{
  "n_layer": 11,
  "experts_per_token": 8,
  "n_empty_slots": 32,
  "normalize_top_k": true,
  "balance_loss": 0.000127,
  "router_bias": true,
  "norm_eps": 1e-05,
  "grad_clip": 2.0,
  "batch_tokens": [65536, 131072, 262144, 524288],
  "seq_len": 512,
  "steps": 3960,
  "dataset": "wikipedia_en"
}
Below are experts of layer 3 (counted from 0) of a mixture-of-experts language model. Rows are named router (the router's row for the expert), gate (a neuron's input weights, with its number), up (a neuron's input weights, with its number) and show model dimensions 0-63. Each number is 500 + 50 x the weight over its row's rms, rounded and kept within 0 to 999. Numbers have three digits each.
After each expert's rows: "comes after" lists some tokens at least twice as common just before its tokens as in all text. This comes from a sample of Wikipedia text that the model never trained on. Tokens count by the router's weight.

# expert 50
router:591553531504570613483575523447534433460480437520552552420488413457397501508541435536543466478497469465512481541466498529519398491538455456446592394462509501573627502516431533467601547483554502
gate0:565472436445497394478518503633515378418459432470528505470493496508411582490559531508487551492512420471552487580514512467477413565528557507509509482635514452463556553528381602531534457512534470
up0:531540522510482540466412489582484499503444476476481545479450471515496491474442562573474514535484484487455497505405498444450432507550444502527451442516545532527468567511547441485557487505500577
gate1:489535523486489502629514552486435424465483496564512561504517473492468526654522521500511472511483497534503563577539472447561452482550518469554507489530564519591591495482412601451472546488434430
up1:458573497510503574524581539440508488411490598600409622505544521571499531564497426520505434497498603503550379553461472483516512536514525463521512575496452521456532486503441529480487538522486511
gate2:490461452449410529579477474493484488557485489498667442419517499502454486508537436483480472510607493519441528469546489510533464454507507419474526434470510506546496580488479487465568552565519468
up2:479480478521548514456397542543507563444456405558397506552471479523518487555460576508573516549464447517527511507399562469449543527468558560576436521470442536482490503552513446577491480484504512
comes after: " S", "\n", " (", " in", "|", " s"

# expert 15
router:525426451503522448518502463460528456460509531587493515391563474451527493483476454405527474523505477473519450504549592513448535528522458442518476516519575502569430501432570549484552574512539410
gate0:535412466491494531529450600506547435523473440590467516436493534576564528489567462495494538490566348457501431532498521562482534466506465430469465610419523506504532488489469575540487488491544507
up0:443607531443546501525522450537439508474375512371595491363545547480520537524413485500580482509504529539458461502509555449523446502523479514464594469572567508486593559513466482510475535554443469
gate1:474574516443420416543531561488577502426532491522585523561465491493489534522475470524441475549509518527462495480488494485456551363576485527434436462525592527556498486519429570459499585421440521
up1:495473402387469381569566470522483589448482496549449567493443492389465472506530478461487461458474457404455493430515503523468453532530449513506496467434420592448423442520536494542489468488563490
gate2:618580537583567475449527488456514436462495527499571507448456449418589449568577472459507620568533429590537531552465585480495522556554574485602501546577527407440470491490556422588549588499461474
up2:501577475493465396493456361481563548521493582495469527440516500509467409561466451427487619551574440454461493441572539487447591479573482477561479523537562610524491493533385581511493525492545395
comes after: "\n", " |", " L", ".", ")", " J"

# expert 40
router:547500529505500497603485489459593380471579413494549466421473515474461395561456433353508458470534487469531535478501515575490521598522540444590450518442461488502560556476578508474470562432524395
gate0:494418516592445465573391455577471504503525485443524518538504507429571486507412488529496459437484549497549480448470452521487489599478517515450564486511486434430451440388508504519568636460458572
up0:570476531598450454476403489509415519473526443446552446482495515515517490504423472549492484423547486434584526467524408570494522599503538431515596487507607427443487530456564567495519506443475501
gate1:501565504537494459503559519533511458461492442469559487460521470478547560512534567511553440523603456520454451506602449529492526495474553504487524423425534421430481539384559463546511558465540537
up1:473507497382466472541567465411438508549502549551494505472418545598612415470450488426489516449429535472454460459340535482476428428519476524471562526440538502501527502534523499432502462537505426
gate2:542490552520476502521575471505457504585505513570468498432466543490514464570490422395519481525518500442542481527480517544485533578568555458418411476610525518454453502554447487475547546485514526
up2:498489487490463531447493499487507506431511559471535586541521554559430495482566647593536500508537536523487525511588523482512554399546419423512519481477473447473520518502573493515478429466507525
comes after: "\n", " |", ".", ")", "==", " ="

# expert 47
router:471498561549529480455477535520483453493546516583484581485488462513480476507515443439523476501473477535504503513477452417380426526519494519499505494494495494504472537465568457410491559519559437
gate0:524458442550521473400535603510450548484416489425521618407495524541551481462535539439433545416501450364525488598420482520490566569506462536490517518498454457466456490475516588477543567462495462
up0:534428474538557414537519538477533553535399581480480576427493529492526517418539497431508396478552490438484558510520532521492523505500469518548556473497445479446503463486457640460499535499522489
gate1:494542471504415499581442466496491582509532511521529563532486524515534450403573488518511424539573543497465483527556538457542613522415477578510452427532475457487471490500440497484470491508485503
up1:495439462494526494418505494510570558394475416482473505530567503458465513455461499589426467470459490519487445567372514488492465476479490509514436548446485494628489490566493454393543508516548561
gate2:503549521528559547598461514433571481537418505503451486554504529438437505553528466519534383497519387446433493472544530552439480428499485524481615521495543554454524418456440476494563519446467444
up2:424467480565500501527505583492492508471471538430514505481505437443430532542597549473507534499520524482573445569550462515504503485529427486478437429468521498575597518608526463493410547557509445
comes after: "\n", " |", "|", " (", ".", "=="

# expert 4
router:553369472440583530457503498520485444511459446608546549462503521470484464538519522450502458490444576471497421520510550493422412595522500488511501482434480530572509534416548565455513583496542452
gate0:489583506457542567484493464496514426532711424452448557467524520471452476469434508519523422470569585571403432480457410523451470493444502526431486612412482534516545549434548513427459507470488483
up0:505504520536406500446473504521477563452407541557601498559426453482492519485541479518470564508471467529572551538573569502553520512612524490567538444511463407503492414550494548578492441563554491
gate1:564446480543494532466428556530589555506618564541527435492471532523578558559409562489452487428546470534464480461599365547411468503573503474513429521453491510576538492514538491459463531479536525
up1:475495420480414488549431495415524560552531447462467577509605544554496452434518567474467443570448466498458491512367505516519527543567433549463514508468474583534480545500526594595429524417481508
gate2:536516477506472525523550454605416504420438519475427458475537453475576436550435477517454483570539463429411510522527573505498534533536549534517549539518506607570553437456484533487595543594486491
up2:452558515457476537511520483528510417524470595430419668481520434530519545536513529533530487510451466440468523485494448450485425434479422422483496506593491579542519501385559572496499441480417450
comes after: "\n", " D", " C", " L", " c", " d"

# expert 14
router:545552494427585464487511491541471435504521401503566532524507476471459498499433508443568437387529485535430423513449500428590543460340524466524390444498476519543523412459505533545511522512529459
gate0:498392510396405412602563525520481550614558463533538551492475473441466445461432562422474504457563555535488445481481516509546507504449494523620484459467550491346515535480503552535556534557496516
up0:534482456459425461547453413587504535567564495505472532455485455591437429540405535470423539538459587487468478510442428509523468465396494544451506512480551468482541501531555527502495549584537494
gate1:532384490452416505529481524462583453490405605536454494508477567542513486574491393515519541494474416409517466582408568565471490498537496486477498547437612487498533450509570511529543500506516513
up1:392565505452576454513446407510596565497585362532572450433502451473324498429622558431511461477439543463565576511525499498497432514571421515540487502528387429528457545543491471541489549428517480
gate2:592530521462506523499509512550476436546528461465474466502472383544547505500479530478427510558484434468532560620423584431616474468478538472518482424475541476539628496495503501432527510474546446
up2:526511513573525483483529535562586441502503389437489470577570491492558492503603536465474548499545432503470513561531562429495535544520502560526509440470508489456556427534455488446568576515506460
comes after: ",", ".", " of", " that", " for", " to"

# expert 36
router:498463455511592583535565504466498449443618436578569528416497470454463418562531518439613426457496486535537481507430502542449522502398434467533422543388454516536446546459566450551576486444496457
gate0:440469509506497491543536507573522467584569515504447491447421454562305437543478532501522512481471533402533449445429551485451492542486492450497493482453475525529513550454609519517466489496435432
up0:483489546500483567497489486539471461542445510499535492428411490564389504493530494501565491450516492450504505509520500499488502508482493378560468563517526544468569563379542558519530409451500341
gate1:528444539486488480654493540462553425548556441435546466503507540520502460571570478594501496526431551498457472431524528519554529468540545434550560558465507349497561474481583451482518560439575393
up1:471402591500456421575523521525476477540528491454505532461401462559497502490534478448522519508500570495371486442519501551593500413526513528555558562501509411496476486516490494442488498384544413
gate2:501477518544455566535487490458446511429578425536571391544489459464474469542568537439558454431478385372566468552480477475546477502438471487544424530404561500497484585534494496478477435423541419
up2:489501471546503541511535446481557517475515573554505435575521512467628550490517523558466434518489535598535513504489489481485522450474525521524418477567449479505442434477467574486443450542524500
comes after: "\n", " |", ".", ")", "==", " ="

# expert 37
router:484462470523499548442601434509597446499448452537413609514548468393518435530621451469493453519512443478568448577466524457502447482431466438508472417492435452498466472533494591458484534487536520
gate0:556404527615557558446453498388542577602443514557432501522562558510527547526463601519496549524504575497564523562484503534494463599501457442542496504513500498535502571432590488513577542470429514
up0:576590475508490539415493509418545570561545447506489487526483543498580495500525471494460526530480491496506539410522536541524556497565494476578588563515508412585550470372518534490526518419457544
gate1:432368607542454474547483411453594498538486497506462487499482474497630535518475432488509490472572440459534486478537530524516492450462494544469407502484496501473412492513485548486459454565556526
up1:470453465463512574388536504451545495587482478470421520474410431486515562489512417524505507407513620536489455503469407477532573435519528478502479487467515461547558506496563486411584550643515492
gate2:454466543549463413640417393501466509555517525546459518552497552581506516531537528458451582426528511492495443528575548470467442536543353530450414429463537527541453534472597420559452467511511522
up2:556515513531449538545419489451512506518531530492565437453506491398395431493530463508479467510466571557498546527496495421504485482451503385497480506574541539468585424540537616409405482515508445
comes after: " |", " ", " 1", " 2", " 0", " 3"

# expert 2
router:469565425545561512423535453497486516465558451479530563528500499441503440544433495410403490451521488539445442561444516454559571557470448434532457423482496529505547521451484484481497562445528507
gate0:561453540579527450487475418444422469523512474475559491574503464409553487429463447461471520459543500526519393553561462546559544526511453439475453518452506543498433502552399520481464639429436534
up0:503598485441501541529520519513564472541511546423516488422458476511494585509484524529550522565428502496457582456500551517475588457491501456578529541516490522482534484471470537495415432517518475
gate1:523558420525561540496509431439594539506547474421438570521440508434519516435474496527643533480571451580543531460496495480513445518523541443508444433358417458494544514598419517547480444416464462
up1:588501610491514512422440539568495536525599545484567437494530507417505516472550524458518490443462475603569579520482493402570426491566536511472443459445514499451492501513486549539488547459519511
gate2:539567444431512476429473676469475551538417529592381516539489516530446445479512434443506504564482546383468563480457556525458459533534535441523565475483478546477564580520492560425590491540497436
up2:372425503513505460478579460597506499502517416464426502523495505540540517548603538490473488527513432528531485479616511541561473512423460518476557408538548566549503550536518561469482527495412517
comes after: " of", " in", " the", ",", " to", " for"

# expert 12
router:602445454558498534501518525534492398431465386579550542518508503473461364561481514383526434463510476507522423477504502439530482511432486517500496495522502561524551483434493484576476420491492511
gate0:552632478528402368599567554488543512384414467531503604448443439528513491496473540442519515496474475439508549518553474543466514506585573508470593464535490522493474466478405437506581519559532497
up0:526514514508361459513628555511461431407498428637572580478439455536407529553509567472553487504501457541480476537492409487488443499596558525375547517562483493498513471470446500526558509490489436
gate1:554441478542555545481527532550452439548450496500529535535464495460505502499559596468491512521595440513555454395550553513556545463437417545513516546545486519444530483456469505500390521543500537
up1:520486461572442515443547474482582495412552516513494521475473556483556448443406425543537420508473569494510510479515432497377540483609512466556465404436508453509489481447531562480565509417467507
gate2:570425519463563555535490474531520490545514348450548478459539512473499545431472482484514502480450495571546460549475555475437545438418520519519507513533485641550488474424469544462421433495503541
up2:534525504536524489489524523501523468485552530466551479459478594445391536510491392499461505527432467426466421427427463578490496485446494493475454511588611475452408496434519575498548453502538431
comes after: " ", ")", "\n", " 0", " —", " 1"

# expert 26
router:553456523585577544432541516404498476521490472438478453447548462492516523560516489499517486507535512503554440544531546447451502567503451452541560488482502456512556442440501482422549523467549517
gate0:541491554448471440421521564477445504591475470552484497463506449459496542560493466484417518535479543614555446411530494471524585525499496454511533514532529537460454524406450439533570531540539494
up0:496505500546562527488477543457427513530489393497529536551509485487532441465521454525457464476496458582473597624511460521597365539464608460499452455476523411408546525514550462513607442520530517
gate1:513491444534470496519510541459466540428559567529474549500461488519459577524459483496498517459551503477509501538515500409484525556499442493480448462528575539579479524508616506384427549548597595
up1:539491464603599561490522518449457562508455549557524404527442455514497489513511571435577535497547507478518488510477533502482489438458477575568447444553440469497517494539392480628394410454534481
gate2:530503531569529523507469413469473580453574441533573466552564491500492525471468447474470550490497561481546497578516560423601533508627477543529511630484545454467452494434511471593509501444558495
up2:443533522597593464441457525523512554462529491576520532524561470498538454421477406396545463460470449447592447537574466423553429525568495504494431441534474532399624463490402526517567492548503514
comes after: " the", " a", " in", " A", " The", "-"

# expert 33
router:577576440583510568567520480485526418489521391476422518481549480441502420587509470505588542506484465489517482517519538482520468548470490435497511521451504566538566362468546430540521517489568579
gate0:546481529437495486523513494542530460415451522513488543481546460490498522450472510565493509545540525513492528568511666459525492506579509474531470538543462558551517485474509494482463491487497490
up0:484526559524523503507517461500508528523501539541457539537496459519503529457488477475452441464499389553534550487496573481528527457540579435498529496511410556598445402482524593399493546457530547
gate1:379550475463420483525455506523487468510442517457400442564456527442569440552429565527592504504507471476530548432439486495499419492434480443527523493479408532515608507440476444535522500481527534
up1:568452570488459581417543437437460502469502534526490634434496542569542526486477438460446516485546568511560481575498492460489468546552477561522451500496519408525521523614550528434479519477484465
gate2:452519402494561516586532428501543432411477534569411536578450495520586442456490628603505490577536533453475493510434445508489454461389480532456521555398417554504470527346556485562499504559552542
up2:504504521412543498507462536443482545485494485486505496518469387497564481498501475464557524587408427579560522581451608520422539531546541532534542476499506441429397462511512445457490569596468506
comes after: " the", " The", " a", "The", "'s", " his"